Experts of a small language model: 160 experts in each of 8 layers, a variant of Adam for the experts.
Below are experts of layer 6 (counted from 0) of a mixture-of-experts language model. Rows are named router (the router's row for the expert), gate (a neuron's input weights, with its number), up (a neuron's input weights, with its number) and show model dimensions 0-127. Each number is 500 + 50 x the weight over its row's rms, rounded and kept within 0 to 999. Numbers have three digits each.
After each expert's rows: a language model's description of what the expert responds to. This comes from a sample of Wikipedia text that the model never trained on.

# expert 52
router:466554522397475466494469509546495492532563421421541573463502496554498441555460411584579509557528473429460439442493447567497462467410524488570515539505485512483428441432456466591444433475590586504463487497446487529451440492531470402500504535449491494495389478496440552536431483435481486412543470483524583505541495545547573538532546581532447417583483422555528427543414463511459544458542
gate0:458508450475575523502486428473617536572503563383512491554470525525517564501430424482493476540453430404450549511452540545540452445524479502580419557545510534425514477404524560526435517487545431451623497499563531567544523546522553512529555474420419480562490508583485546513524469405492486464469472530547482490406516430482577503499561432436449468469494487604433579590523482467518494464521
up0:442504491466518562427457407593449463552523644459501445554508456549522588540528477465537552539477405452429519482485535536517523364523526510631469485535502444505568518539491580521504521498535492432505534512537579530461531498429428452521479609466463560494506486553509579472529492464475527469429518534540518479542474505460438443510448559477479433529611614556514522600448468448576510456470
gate1:415460551455451504582545496482547463416508583609541492498466460516502464526442513460597511560489457414493510508460493483481487469513554510434547469466544486447584411510440563553497511502533409510463510532502552495413584451528472540477541543466387516435415520598419523539609499488412500502508417549562430528506559589472519510522597521458430502538505434532476502592399553470517551509520
up1:464480379513509488495514535511429422496525541505445444482503428514632568473585535440469533505512573570551411502615557565521509425443566519516493491423631582505467487473490442466486569517549483477542507507493505533435457519500434466449528472512486501584421536520582551494313534587471436439475489503460490489456464546499511537520456553485529440524418479541483484513559530535544525451450
gate2:524435515493417589474548574483577601496443561506496431519534460472463533500466525494589474464545515522516544576500528490516508511476586469567488500562513450476494470356514481502534482568560477571498464594452594421482436458541484511496481568453527468543539485463484493517500569438505553507452574568551420464529535487458481528447551457615478498487498468508497501622375562516369514393485
up2:547502556467530593478534498469466439507546391521491444462496617507496531456460461523524459371385503541462552442427450459450606524499382616509433498534512482462530450480509455496577571583458494408503521521532424494512502464550484504495552399449378490477526577493590553478504541594512552531489470435513465522487462526530533436424485461449495517460470506457519489494498570560413518499518
Word-start syllables after capitals. Second syllable right after a capital or prefix in names and words, such as con in economic, mit in Dmitry, ter in Intercity.

# expert 16
router:569466512521539557472442566492516419486451441569496526490539523451515434484450425570495524524501486568431458526486554622523523449518432535473473424601473477489397534506488468530512508522565497482478542501472450464526467469545512496586548552542484567492543484414513490447460550565396542501433452468477610505516452544527479605518388567526529544469449436623559444570427505510373529503534
gate0:440507496544558585428461499516460486533449489515463443446480474490543522519656450549509600483518520528528471516526451549480493453517436498438466511597556503510487543449386556541495625528562489449407480466498487479542502429540489492537508539497456463532479594653506493458495416480468461474469409485517444523502371527496482440450450437537543539489536472526542509485566572530431471640513
up0:466510436528401469524431453475446535541462553496521548482579465481502424417521536402500451467521541453487538426537530425514540590393556475529493534488487497477447549563549479564434446513467490394505428483490513503499499426392520445425438484609587530466437457553469438471389530524510538586522447496481520517595531501493549487539497555574581432559505469468563537476484461471549516385480
gate1:520492501557516538499566536469439552559555537526516546549480468545494462459418411466551526468512593429554473554548491473479461496508598527566534487412477468610581400477589509433505550465551541589546524550495538455498448456407477527545559494516483433454555500495464485520361520535461542469506558417594391471515548398553518509547574514490444530591421532497469493482563465517541471453502
up1:494433504431513508429615462539572512399476498489471507544473463560521540586524558468490552503549478554456349510510473506499566480493493460604526480491503560432457582466554467526454461573445511487491548497364535562579388544535484537499383403476493492512471562475469509438521519417482419490547572496435505464490491489432439512469473446597515582481438496547470497434524494474480511585471
gate2:430461498522518522547505401498445522433548454548561545486402522486451453454440499517484564480456597560524512480454475533444479435530521474470561578478491469489604442550511498407469541511538489474517496425565511494447571489508526561602595511509431515532474551550514396453575435507595517581444428555599448532538477422517481460511534497463527489493435427550522508522493567535406607486602
up2:459528509546464501450488484496483441415452521491533442501551415516545464427440531518544476465481548540567494457443497505516437491559536575568482500508386452508598618483457485412431491519572477374502434493523456462422350440523504551575456458426508508511490467463589502465489501514543509556487422500533453417530465499450447510487460437574538364577559451501507509527484519513401511539516
Word-initial capital pieces. Opening letter or syllable pieces of names and terms after colons, hyphens or "the", often in species lists, such as M, Mo, Ka.

# expert 40
router:497594531433442546435394589574531438474521480475426561560479491502524452545545522456566501520560548470452498446473516498547536453481437539516357501469495506536489492492542537617473547474574447491564574483463483506519571438539592509542524554484484478537427570528474590452463554575434452475505483543561577466441446480495568514537546447528468431412523383493550548544578472511447560533538
gate0:537533412525497549533508442466477436456507591603522389534583441501511483457568514492507365488506524434499528455470543446562474572541557488545430478539534519426410466446472421427483474550462518461496434492561569484367554469489476455463494514508533562564568485508467524562412585587437473413445418593463447500476470577478541488466486482509445552510420465526518545509528522536445483489472
up0:399498437544409410532471467413504541576481417535546527538713450478529555554491462475455473567455402579505563460451513529441555518532555506535500516445481508562470560495493507534504471473574524494489544498528481529487483545473490559496548491535417515559525506467447451529502537452642461534545524471525440522442461475534487412482496417414498407526527586498488517481493522495539380517513
gate1:495416534482503497459529454470506439457526488554593462457428547471460509456580508514460524534478528464428393488433453417515483591460545511530401515490569361425596525431536488533524508536476579562484407537527500536597542437563455449490576506471540493486448551484475519482583534398521452537451570532443434540473483469522439479588510495508467503413414404533443507454474492496518530557440
up1:521593548425470569491523489472501531451485435554444502553446478459546444549516482559544476468545493511521469495470439466447419476534455623517517543501481457486491420529452444468437583493506349487536482450509526469583446588518518532593610465469410544489546469570587513463510553490449527531568509533537498540442447466541556453468439480440509380440558480588533460451519493506574561596473
gate2:452449529592505527403561528437458442542550507523554456520518469456500562475522519490512529462449505466515421517525440462549517441489482445413538487507478461505566530567547402414472563605454515495550552539535534447570605486460401559435555528487501577579486435500500576456480432451527517521444381568498557474539516478452578532572492516496572471506476435533458435456566538393417473479568
up2:460477585479417456418509499531505463579481461551518447499609503512549515539567493513455441489490490554595538475453486507519408344513508511572516515465477556525576522476419478539476465398595467461454481436462510455566365502472530567545436490496589433484419533499474503480573505549529436529564585469442482579478440502565407504527524386472470511506527543535448505510512506571553469495499
Everyday word stems. Common word stems and their pieces, such as north, home, water, mo in monitor, ri in arrival, li in living.

# expert 23
router:489448530507459545507466463524532467589605415492510454475465524498481454530490538467524498557496467506431467520470410502563584539430563462574518426476513499516450485579505460475469538455438538421511525420388481429488449536533555537493530475474530552491511579517503433522571413498528487501430438425469558581576440483570421517605459436512507634540573533558477516408486471514432542419577
gate0:452456451591515498446459453508459493526617488533460486545406614514507405483568542492505549547509532482509425582584467532484494564501510491508522592558520460449486408501514560441515530461534512538563449481499608513461519490540505572540484485411483517480599561444561510508613487506499533530508506560457583516569556438577464452502549588464541457513480552482475397532444478458416629518480
up0:480516443556433608558548510487419515476552494461429482509574471469520480443494516500425464558513550459591505520574434407485495479619538457532459550553461481402431539492593410515498407518464478517512470508405449531599565532510581426425503404515508519453493516562561507464463510550490509472536559493560504504547502551497420562499545548552569418586484523416535540597468490443494472493533
gate1:463401405529546454521552527551406540572490382508420450510394562461570495562494469429607484552540510547439518529569506523515524438407514509580468508462472532410419613502392485540425502514516532489503521529491536485423490486474510511507439472513538468425489613478472498488586516534530573547502426453472457551502489460542473524460475567541506500518509485540560483536628487421440455494470
up1:432498471569564501552587491514369528411497568505514409526455509481491516448480463439463488473454551510473581458552420515516466482433422472507502596530467426582515518553532514513598475456487470478435604412440530473524480460465521516511353374430531403543528509446528513475531455508536504537505527467578489509504495533466555531492556490573419506397495530482489497461573503504618548488482
gate2:417472508407479569532568453555573570626514525486520418503571514527498456576437499502575512511511561536526446457534494534505526474451553417463536540547511572483530507493491529484603591495489541477434438557560507485446528406491494540403520542506530523528466562539501526618525413536434453436517503556490499498362486517504465439518544330537504536482541458587487487535484454462496539532460
up2:445460424563480521578521422528543492533537462574506525493405435473559444523504603487483406531547474536586564487515455481599484442405472449547581495534561511527462483505471508485402464499467582450477468490496574572511478545487378554470552450458509525524454504511532541554560474525420501565554528542436478523419409474555486552453505376501612552414542500440494466491501441544535446487524
Line-start and table pieces. Tokens at the start of a line, table cell or list field, such as the first piece of Business or Species, table pipes, newlines.

# expert 5
router:508535469477478445458500510460502474509517443445523562532504529460544507485486455549604508498560472413499487402532542512527435513472446520533520408609539575575496507530577395533489589480418598451489534609540459537588624529533415478503507546521588591415499503528517534518479469558532567473478538456517533483477579569557446559593470502491522544583563455525454551454469449528468496499592
gate0:488427503524618594452505473447545543462447479483407520526490544437489439422566457506498520377512514527567501497592450439597502523506479499555486566519593480514497434429488584448482597500535522434428482409475525536418529536459529524428558542555516495524476471547486358494496450540453523603487474509546523504458490480586483440601462456450556528435426489523486424516552500502427523509497
up0:512521420596499588577495497504453451452505447462577539458529539411482421492521543523462518442565571427550455536503535463569525521470473467420496465458507486536546427546471487466572570425564582492495523465519463573523617522548569412486576520494397571498484514644504508491448473515512458463514445608578501497520487468524555525436500543452535500418428493509553479534477484464610589500518
gate1:519441497542501480518549532486584521533573500565505512565463454450527508405563504562424620482472474505485420460549613493557427430406594452471556572473480535413513471579450467495559432461594513392492512521500516447516498587580520540462522588556475561481481468536534481513423510525449513503514458529547494507467446355558486576484496564501413496492510542573490509488429557521436477500538
up1:587478439547521484515412565539555543460463502524458492516523528501523471431487599432534514527416480558481525585429420580469655494563475501366424548504448468520464525413561545495453564525518495529433474536498465486484523514478596557515464501548478477530477589397479529526460535468484517513506530463446562545435555557453533478543595460527498500509512577509513552455400542550610518580471
gate2:484471504478520445526423594546509509387512482491480426535534521519472498470488490461483490406551543505527510414516477495349466476430535415449552455525516468490472451645497520403596408486499509501541506585520470439529524582470542460488512517501524506467506452473526433540485496548440512399463485573508520505476486395521426438507529535539529494520456469596420603617451572428557469521481
up2:558476472603484452512468510434504471591472514548465423567459545512468480521509492521574513522498498524401448482564413462530488567455538592383453418519402520496536478487450565529415498512514536427535475488492462441618578578491548412549486470536552573426495444549481490520524524444440517410556493498428615501413564519530448517555494518605567548488438544481448511527489490525512439479461
Mid-word name letters. Single letters or short pieces inside proper names, often the second piece after a capitalized start, such as U-y-tvanck, Bri-st-ol, Ro-s-ecrans.

# expert 6
router:469511558432584403444478512622553512476446482455530482499404481581403540458517496504579526580492502475581480542507452495533529454424523479510367546570486518579466544527494458531438530514529467384524469598461472553520536443539541469553488608449483590491463588557546447501453451495500544510469489527436530432464542533552463426537480527531506456550531480468474460439533400533442515562577
gate0:402573476422480526622536392510485544569459528469512488476507460552411479565361440540529514505588580503542541479463447460486420496526519397511452504520471443558466486535438508466494483447486473472579415583510470488624547586492501514397425597498486577489492494462521507436555505558503509468485575527507398551496481554403471530530531432422484528482486518493533512515533485494553569520509
up0:543494416525619539544507501505514366567519526517500355427491462471499503489554568528516410523447469407432501538443531519600539496551482558477475445532410552472485488582516453544391453480545459425531479580473579491540469518541478522470444485527519512432544448431514457492512447440536505597525445535467476551551515442454470553496482419482477618426503575591525478468478456455516525526487
gate1:486510555523508488488517389580502550369425460447512411479561518547448467469402455454506569577618485543524486481441507472452538567471567489450542597522520476509611483475474536456448534539531543609426487590474439474500500423548475518552473556491602482457418472521519517534510503565478501570552459539512493523434571455560456477536414569468427469520472474456424547532516524492535435485430
up1:537475471541490416468447523408469507520539492648445572497521540568546524531527483466409585528407520475529560459570530513536519415525464461477501492431537463445509512510549522614607559446568496431612429437504542463480437532416544516493529411589464551504525497509417490505534505482515505489608564504518458490447455510537517580399460500498454497521569511544515516506365547477478530527509
gate2:487484480486491485554485459536533600402531383491436429590433451500458548388472532511418450533477548455429480424607573528532502490407481545413514514491586547515473486408545502481431589516471547469505438466529496496508562534479592533544522507541523576472480489545473471520472558443523445520564463541480418484583543487510565468475485589626552501564486487428465490527460567453474450435479
up2:408528557505534461494493548475569580575522367515492402524476568524453469516521488467531525517570578434569499483473458431463502421464572547531510561431599506538488540589473559543499482534528406398504556407410443461491573493425500548526433506440511460556499533573529489505507481471431457423582502504439531541465482395508450506526531526570496494461544485551459408517552532448522583502445
Mid-word stems. Word pieces that continue a word after its first letters and are followed by suffixes, such as we-ig-hs, or-ig-inates, def-end-ers, arre-st-ed.

# expert 8
router:545504457501464412451480507539503462575520507521552546449506529436494548568484490476498552534468490510508508608579566502404466388595537453417489463551511529531455483502534443601445569553505445518447517493450526465559431518488522434507486533492508465489529513559421430479448565536509475471436546392479420450469530508652467606575434406445528519505470417532609500462524520558480471502554
gate0:531381460579497460561570462487404516463452489499440414543501557461481536508456563456554505538486503525476472454543482453455532523476493423455409471415529474518526535463538538505552493502456556581534504540528529392426558491535476488435506549453575401491481564422496473574556553484462506500531466503461563496461562416597455547422585471575460572400552500414523470541499436524411493453418
up0:599429479570500526489456545503551455555580482514508481490471468486530475499559484560477532502477560480470563428434558540461493528526516476442597558518459432558587475453525483475599392374578504616481475474496452543603503560464501470453395476495479550448536441536459602558462522528523504537521539563572455462527421481490462454510515577429438542455557477464487429467530430465556576491432
gate1:478525490612567437530553538509471512497445532405514515545440454507487546474524513539479480538546530513509517513479530533434455495498437451572516493449582547423497529574496554456487558518442506518459553504552600511487606479524447483454467530503591552478438509579460608609551404570464526471405462461444411484497557496486561558495534393550491544537531385445485521434522443503475372542535
up1:514581602458560489496545492538501547491469412437472443462531476503478450455499491485514458453478480428505546507450552476604496434479594499501525510505528450470479626482390585527482519452538485431625538501507506497512500475508474454442558577487493468528496435533602503469379520642471510541512575574572439466490515476533486487495500555544455378573525500414476494561463587498503500603479
gate2:427524519491462495451528499485518535565511454365417562513534481490448417473410460474517432442476478550598472532491423483452575553474520531563443410525519458541454494487583520488468544506460668530411478393461549463433478542591559492541504442498521502532400588562481468541524438444498497485500424446476465490535559483549588484522499463573540400561519460509469559506492554490497528512456
up2:413364503503548402480546589500486454431541519525602468464541538567586472528474570491550438492535441565449406489480545476447483512499481498573437514433498530480542513499508462541495504494472527531541602556457502442497503541499502487562651503506549522513425512488507558489461506603400533431393404409563538551521467532495513512469521452498528620523480475496540486441510547538552537412487
Name-initial fragments. First piece of a capitalized name split into pieces, usually at a sentence or list start, such as Wal(nut), Al(bans), Mc, Har.

# expert 28
router:591452455588465558556481537480551499512457571461530476463450518497476500540517422501479457511465528545586448448431444456528450491563494529486577481575496562494580533490512449425561538465481431412541541559471421449457578505581426568490451441504449418589572494508506518475485554551455516549409522434462549546484505461475535564527616537375506556428501507497430473458589429508472544573512
gate0:503564533547567504535492536408464386529487468488516496450560414569429568485477507535467434475487607446482471487486398498538481467516550502524425483478566503511486436576568506395549458583499426452513523399482528511501620545528446499432565488515517447580497484513493534452534452529408488577459481491480497461466597449483493503490517474483481531442355443549527499647540545533447473474530
up0:550554497483488496472514490483487503470396643486488487390528469499430468433517479506517581463460476491482516449542490556385581547448478566458429491452522564401555460463532531462525545550497449492422492516505526491586509449541474492570547557627401531474457417563592608506493390537574476467522478484531513441463512488518539454491448498529575502366480462487541522510520487556489473421473
gate1:488576457528419527567496507419548505552476477432466594437464500453484520601359395568481529502564489469536515503497512468417566505512483516486544476571546531536517435554507422465557501465400478533547503517480515514489492581572509519459452560471437489439499489558504428573437449476517446466520503482490510525461421485478386488544400433362484466488484442571515597524480550524543494565410
up1:477557531578548454468519432564549465432486483494469544522571411483504540443512504521456503547547569457468410491497583495525484539501515577553479504448509451491535505386563470624465567484475558491464574459494435570436472480563532556485578603452496518495508455458502475419470480488482434518520491508507522419608543387426541487498474460547645399420483488540459509503397494518527540531557
gate2:485493555489425636438499513482531481470384539462472403514451507445461572585597511487571554433477494450491577531563540504539456476511521489445486556578504529530544489491449481591518557507362507581488486501458542505424515411514439511594577545462459513501508558571565569480513587484506494522398515502405432572452553565464463458488521512530563539467428543471490515465467458572525542477495
up2:470431435413513558509470543588486521473493500517518378527474482528565556523465498571578496352563483506442544523454482524491537558484449497561408590609399489483546468564429482463519590559489531556482500441528501561540500494528566536465465528577588487465455466522450513542462528481597441546483504529474521443387546593520526550519500439531614531482560540451559542449472468537476512507541
Consonant before suffix. Single consonant pieces ending a word stem just before a suffix, such as s in compulsive, m in Communist, b in fumble.

# expert 0
router:586487377554579506486544529478434540534567568438462461581469480495577507534469517524416556419498524553580588433450491523494488587472556557428474566375425412475506459496513559510380455562557509508498535479484571528545566511524528520451533522503454515462515586499448442497477543513557578410488404517465461475465450556493415490436500475515575513591551561520483517516466496503469574489486
gate0:499544505502511482400545511441586545510468456498524452547438502414486534513519504536590511497538517492448300514519441490485462450539501615490472519469469433431423419432545511467509542481426512465533511501485526525415503562459430451501428469502426411571448509415511509595464551446479549542477576455476452555434478457534523491537501522388494583485527477510450444444442473473469455578574
up0:492533484477493467638490575593420541566512503494551536467514415534449520459525462424512559372430481435520547478483496537601571495533467458507499507524511482539595569596557496559553522518485483427512517477517475459486544470508493549536527486434598484451426485483524497496466568576568549518441521533498537483629544518516511503506559461521450472495614460501561610525601554429606478510510
gate1:502535453483517490520444429483483437499503531458522331366538518487480515454614508554520551496463491518408559506512671523492517479482440530460441432544450582450514458521500446521534531523488481530480542553458579510554517459544577481478537519512460616494477413445467505475575558539495492573482480521512522517578484489513556457535487529532426384486456514524634529407570471530508488527525
up1:384501524601592565465575497483536584543528430476525562586424488508481626548448509517464465470465521491474427566579377450489528492513486434422425537490501451543406479566435536509498400425505563520519460470499435526445452464468393539541489453541494472461432610516526547577468487476442520474454561433472470472462519472504469575427506514443509572499441497488492521520429480461502495461484
gate2:456482472462570480458460414478466568566492517517555538559478489453507562511493465498535484649538483449518486485540457424503604379503546491557510493484494427403548479508510544476530495544484437500530470456547472414472454528540449462479494431387443516525461517491605606585560484442481519510399531511523480472442473433543589388462481534513462472392443447523486575527452509452579441470465
up2:544383427553454465481515544578526457501569458438468517583527498509535559505522509472537473536492580536497448494474465436480531491487441555538563541559463476467495535526412601443446533417494453527446504480471533506485409605509565491589484557507470432462489449554462511677505572456456603523468534501459532532487430559520529445520475632514557529480423533503434548489486471527393455513498
Table cell separators. Pipe separators between cells in Wikipedia tables, plus semicolons, closing parentheses and dashes in lists of numbers and results.

# expert 10
router:529596527484518530485495465492495619454456529486506558486544494523510454472372473570483520511493441502458492472561541445598514510489525482502445458571575470524549400344469487535441490544425490562588548547585472479478532557562468467487418527487453523504492533561459527438537518579562439552510467497573476457522557639460556450479539553438469518522440490483468485422479536482476561362523
gate0:497476494566543475476489441578382583603457488458520550491386519402568482454507517506486511475480448573535442430491505486453454504435485496479513575492565427470501435518437503437553479517503521495530547484462482511423528533510513473596544533442544587515492459513429501591394533534528545539421552535533565484483445495507589576603438483460542553597449488598540474554487539414531592497464
up0:380505570526474548494537522491559580622438601485533425498479387555607508501460546464456404526440503508527477593457495506476494491445452467596449530557522510502483482537476538477530560506481449449527566409426537503487498442540474495502465460525503356545495517460450513552491509432545431559470526487583486445440484472490613512538501509551488533478511508611544378545541486488515521517419
gate1:521475524563531467488502457522538550607436442524414462570522409510475492499523517510612497565497469498442429576498412437443560502496515470551493525539492606437458493493555487578595542552421492568537466536611479440469550447643583509531574500514500497468560482506458460436551518510535493531496506503606466534486486584488600533558393549582491549498511521448520460529471596517499464498474
up1:628578606515575482490537557500484449522492516579541490471482536501451509577529425465478522465496509419488518445463661460568501571537519398536485501469509473448397442473471548495446498567510450460411564511485445555502552473511449453496473471563443492471423519443409456511502573494498513449503524604466492507512531481571471596559555499463598393516512494508545600542552486541565486463502
gate2:483526547506464486553420557489415540528531495500533422498442454514525524566531441599514560565500641544467506481615385499506421508521529415507514571513594514511548427487563456444512532508465433467574508456482529546459482509456479509559478529428469484493573415520410461521564543407471505497458441462523439499438472470511503461572523444510379489368469551560475518546525518457427458533456
up2:429425500429565524468402619442457446581511504470541557474471612496502528604495433542477477530528508463524537528427462526504507528444504479536518477443500480474574494476473561548512420513438485457400463533551438553384490456377558513477507525531448492529538449485431474552521488464465481480598463524496420571457476424493380513492533449488623468569436525483597506484498503566459469482475
Mid-word syllable pieces. Short syllable pieces inside longer words and foreign names, such as vi in individuals, on in pseudonym, ven in Slovenia.

# expert 37
router:574468494593486491454411479469404431487430496541565498611619488447452515454463480589487485487513511487589483455508516498516562411440474552457445448495533516560444471480489563542477479566483531544479470558602577484507547495402444518499539480498513547529607501488557445486449597514536484581465424441479466449576483526556466488462517574400520622434488521513452502517429561506551465443484
gate0:473471480538546518532540522430589404613517521545439598491492462461518516576556439449551442432432526496522541551478459521457471462522521532506523528477496469536496471612546629464515498451470529403503572506502589493485558445477497524503466500598550426517530413580569606449543534405475553534540487518513520554391501487545540500482495465541464578418535509462538411480443481517380532512503
up0:466512454564544470496464505534605423518596529533458578514460496464482613481571466429457461518540556474530554556465549497526410442450543552426464498469634529552424521557523547526509625499534507469512482439563544522487491456526563467386510549516554422524548497538413395443468537518475487595578591470519532468519513493526460571450495506593485494415418521536471514472502493498526448568510
gate1:497498515478489516533481440461382528478473466446501545482441499462566529457511447486597506479495478467522502504477424460498468448505516488532485485469373465512478575548559470500528464420465529507455446464572467352507515546551474467373589499497505471441487510464594603495407506535516440434488450514518412562469536453456455475622542471393480523562510452527415499489622507447485590557544
up1:542381493556547463529454548491542529486440487551492561495514518490557508466508558465471480495644493436529545505570458472523497461526598506489472430488492512494561476659569525491463502405515521540486566533432456455600605512544466489456481532456584544486496578492541521474536440447471524439525442514467523513586487536495423517498537609364419397516553565537463508522534464463517515420509
gate2:518440454499521551619553436491605501585439426509566492505432540481479499535509430568546386496491529470539482470519558507495517521459435448556482468458609496415531548591494522461547508487468532504557598518517403522586474506519454487413527476564541519492570435439440457523613477469542537441422503498569532522582538372457515496477527498434564493544548507449501439465509526493471607533516
up2:503496427586520482485481592622628490550472495562553516604475480518496543520476587465533469562554547493419596524554493508530517383476533452532482586502590486391460453520498565582452483567440518574481557492546537448528502541462450545491491513527605370501519512507425498562500499516517444468424496453501442521548501526461495448470507522513586569540497565464461483526456497577429448459510
Foreign surname pieces. Word pieces inside non-English personal names and place names, especially Slavic and other surnames in tables, such as Šovago-vi-ć, Jazi-ri, Kampal-a.

# expert 63
router:502524491413470461499579533476399393564491512455503584496577471536394465607524589462584446542559467495517528462550542429489520443511443442491492497483483482483568433490527464608482474534535535424481516493456533549497430501502475430572499473480435470521482632570487514563440523471487505579472535410555478552484496500534407542472430551470461467501496478417626423464428523549503500548555
gate0:481499479400602499510457540564455500526494446511383433511490390586427507626531454486534437386487452453534462484491489500517591455497531458586509490506524487412470491537546442436453452548426536446449454475529432522530484500577590518475476553468507475612536556372414489514467481450445499484517502510557513437529523530492554569546504540498525468455497459496441481437579571533468492598477
up0:495529597598498511402502534515502483535559551547520504483466593436557395420459531499468437521539514539560446548554420528508488543430496469478498513464513455514544544547521570524465493452488526520602404541514496449539551510427504478543514443646610492535443441504534529505576451552485521488423535506482458521515438372419438494489466466519425600496519521474501559585561431475541565439488
gate1:547538504486481520469559465494485546532479511514527431569520524451506477531440454377463486402435463416493534483520492469469516563426568467519481609526458484537436487514527503502525495496555550457517586555475533377491557561557636479436500407508520530556478591472554496577352559535488481529478452506435521615549520457548474505512428503501541582543540442439464502527538584422513502536428
up1:549510517441462543452463523484448472469530458473499521463574518535498599529472401421435554517460518533508462465452460583538543519555488505458519537535448514499567455462540405583549467504545525566407499440518400569528440527552451558429522487487411465511431566539550389598477427410480401598552442522580510552496560550500475520525501487419451459484545580431420533481504500445492545533484
gate2:421408444482476524560504510490511510511478512519551532573446507543498482505491464468526524381451540512467524438447459437600547554448416452515449501555430514517474490469473600511516510511441426516528455568497499556439650436588537488591631547437452506455473518550524529617491513560499536493447541573495462570484511550500487455500497521470569491417486468548498626523484597483500491601517
up2:499579542512426477599535473496586501375443503532475423489500474506474540466594536587457522456503571552566497444531427441383478501505597548503453592513540465515529459399578428464493562465530435588494495532454556515504509450478456456571482553544551546448501470526494455385482526500460492439487483547451550464511483570414549475498489466513507526471578515523465581560487585427612487491488
Accented Romance name pieces. Accented vowels and capital syllables in Spanish, French or Italian names and words, e.g. Córdoba, Rodríguez, Marco, retraité; also Ju, Vi, Ro name starts.

# expert 51
router:511525526418514472389497500548560488580505544589504434551444501431550445602599533470440557468455497464508455494487390470419443480522426426499560603473578508421465550489538486541530493532540451521460504541456468520506477535567628550628495515592565528519426519478451537518527478575549513482537532499444503499494567495519438419529458507567492474503499499616462436466498448537501580465538
gate0:556542456562505503504613547486526621403558448512608570564516493496406520463416532526499526406542595405525492603512541499526457514563552433428454566517573479522370420528469469519426522530465526478517518521497461510460575561551509532451478554476515474521441510567472459411581559489449516467479536535486403557535447473538530422497492510437519491547531492535538461500420499473444548540511
up0:548455502518416398396535397455495442612454529480476494490451504482483529465564513469401567477512522494477540459450528578476535511472482452478552429476441532548433478418520529644445448447459545546474532514478506573477488467507389483415513423434493602604520471468569548524423460426472527430455568478487501404488485507459531501515518504429586530422443496502486541457463448501484507463549
gate1:506448497450481505477502415535526482539409500436646508574498410473520495523481477471474482455492565508523470599542492461500574514513576439518479548554565482468480526571555496445549493562464439470417525451448553448435533466524487513486560512506529530498494565386476452499505607385440514510412473533486452606567538605537508494434570472459488479411518446473520484549606459460466477615484
up1:505515477496528529499532561530537430413467408498507554560532516498525570436462570510528543472495538469546550484429593383470463447548505414550488471507551570427471541444496467489513491547468504540527451452382501528417595421489453526456473476531520523490513493552541551462492599549578619547516376485444454524586567575497588469571531486395551480441496466511541512546505456508467402488507
gate2:427486481470497535497554512442481557500551466485389418589486412512503489470486517519492468503580521425570466558642598408495486482493538482505553462527531513499396524438511492435542514591445525619492425559506422555507498459423469520506519470421517505459539460492586472519514555437467506564401523446490447486507526527468512474518554500436417550527391518589507612436481481459436535518480
up2:481480502459602417475584583422332501546467606556446500547455459529484450419522544530399502498513574480452465443491468514507462457549525546517492557553447434580424495533487432564415504598481488486487505555523447499512454522497562489482546444514554612479532440563571465457466520488494465431487502422477508462565449498451517487519620514511526557443474457548497556400542495501435518468529
Table separators, particles. Pipe separators and slashes between figures in sports tables, adverb particles after verbs (back, down, out, over), and pieces after g (glass, girl).

# expert 42
router:450515397477520550473418504526563503451448468473482512466473452606574483520486514531502556474531555439581502527453522517546507474530499589527489509522527564495437601589494555470520437555386564373479544542392426447482544513555424464504478513449550601545542541482562541484391514350491473462439507524497495446493421518438546502457543493486426447565481500426512536475501457498429522484455
gate0:535497462456460504449486516365545555565423481448461472478416483476431455544527458552610485452524630641563487555444523533405452437562508572466504465533560522448465518478444428491519527561473494583435520534462467490448537474539515591593461504471578512493518448575481471493471603462457486479495429576473522494451508541486545439521525515554438479513434503514535425527455599457488549549475
up0:490558419528478505437554535551486452446529481487508452542568432543536509434468460515503490472500465508441499480437408460511536491591567505504459462597504489551463406505474416465559502523478507500485545501499475412514481411523446505522492502409503376468528508611446530529503601512332521453499451617510470523486548496491592526572552488538468563523424513430441481499509545465428534438383
gate1:543549501530505530507456501386531463489399513441525497544463404463462513438462466555617538450522470543553689450469464470460532463580582528481541537580532502392477520464535526442612568504517522470506445529530449463539456530504474515489517569481491480549455429502561544524479560500438480582511545593477522522545441550556426486522450514498399520504433529501502489576499527547409522410476
up1:420477527471516514519477551408403478521461497482472565505457483519540450491561490453578602640407495641487464495511490572511492451548499529488510487524488504571618521420520540481540451466424474512511444490522488579523550573411419570568524504516467516459586475501471514440502550417554553520493427530396596531489509484495532540523502553482519449512507630463489469504449532405539488434470
gate2:510515523579551530440477514430535596500388522568516405534561433575462502454536478580469508516466518470563468528510610508560530471503554492493517489570419509475526519500510509550531503532453446482485512538478426520617642475498489480503449498488510500542489583538473467471520489467464520431530478540541448510507419437543609423502543554501413573479442516516506441546512556446351517396396
up2:509511473416473412584488544524477531502495478545508474463460413486539498557569448447510506463502437595478501363467570481537505493439632451457448499577546376518430492449578525502470488465468467565479524509512526516588497531484493418514469523549406610422530513415496496402534418457527402486488438487592539474490459425476489496456514506513502506451574555593473568534457564506531482473489
Consonant clusters in words. Consonant pieces inside words, often before suffixes, such as g in energy, th in Arthur, gg in Nuggets, s in defensive.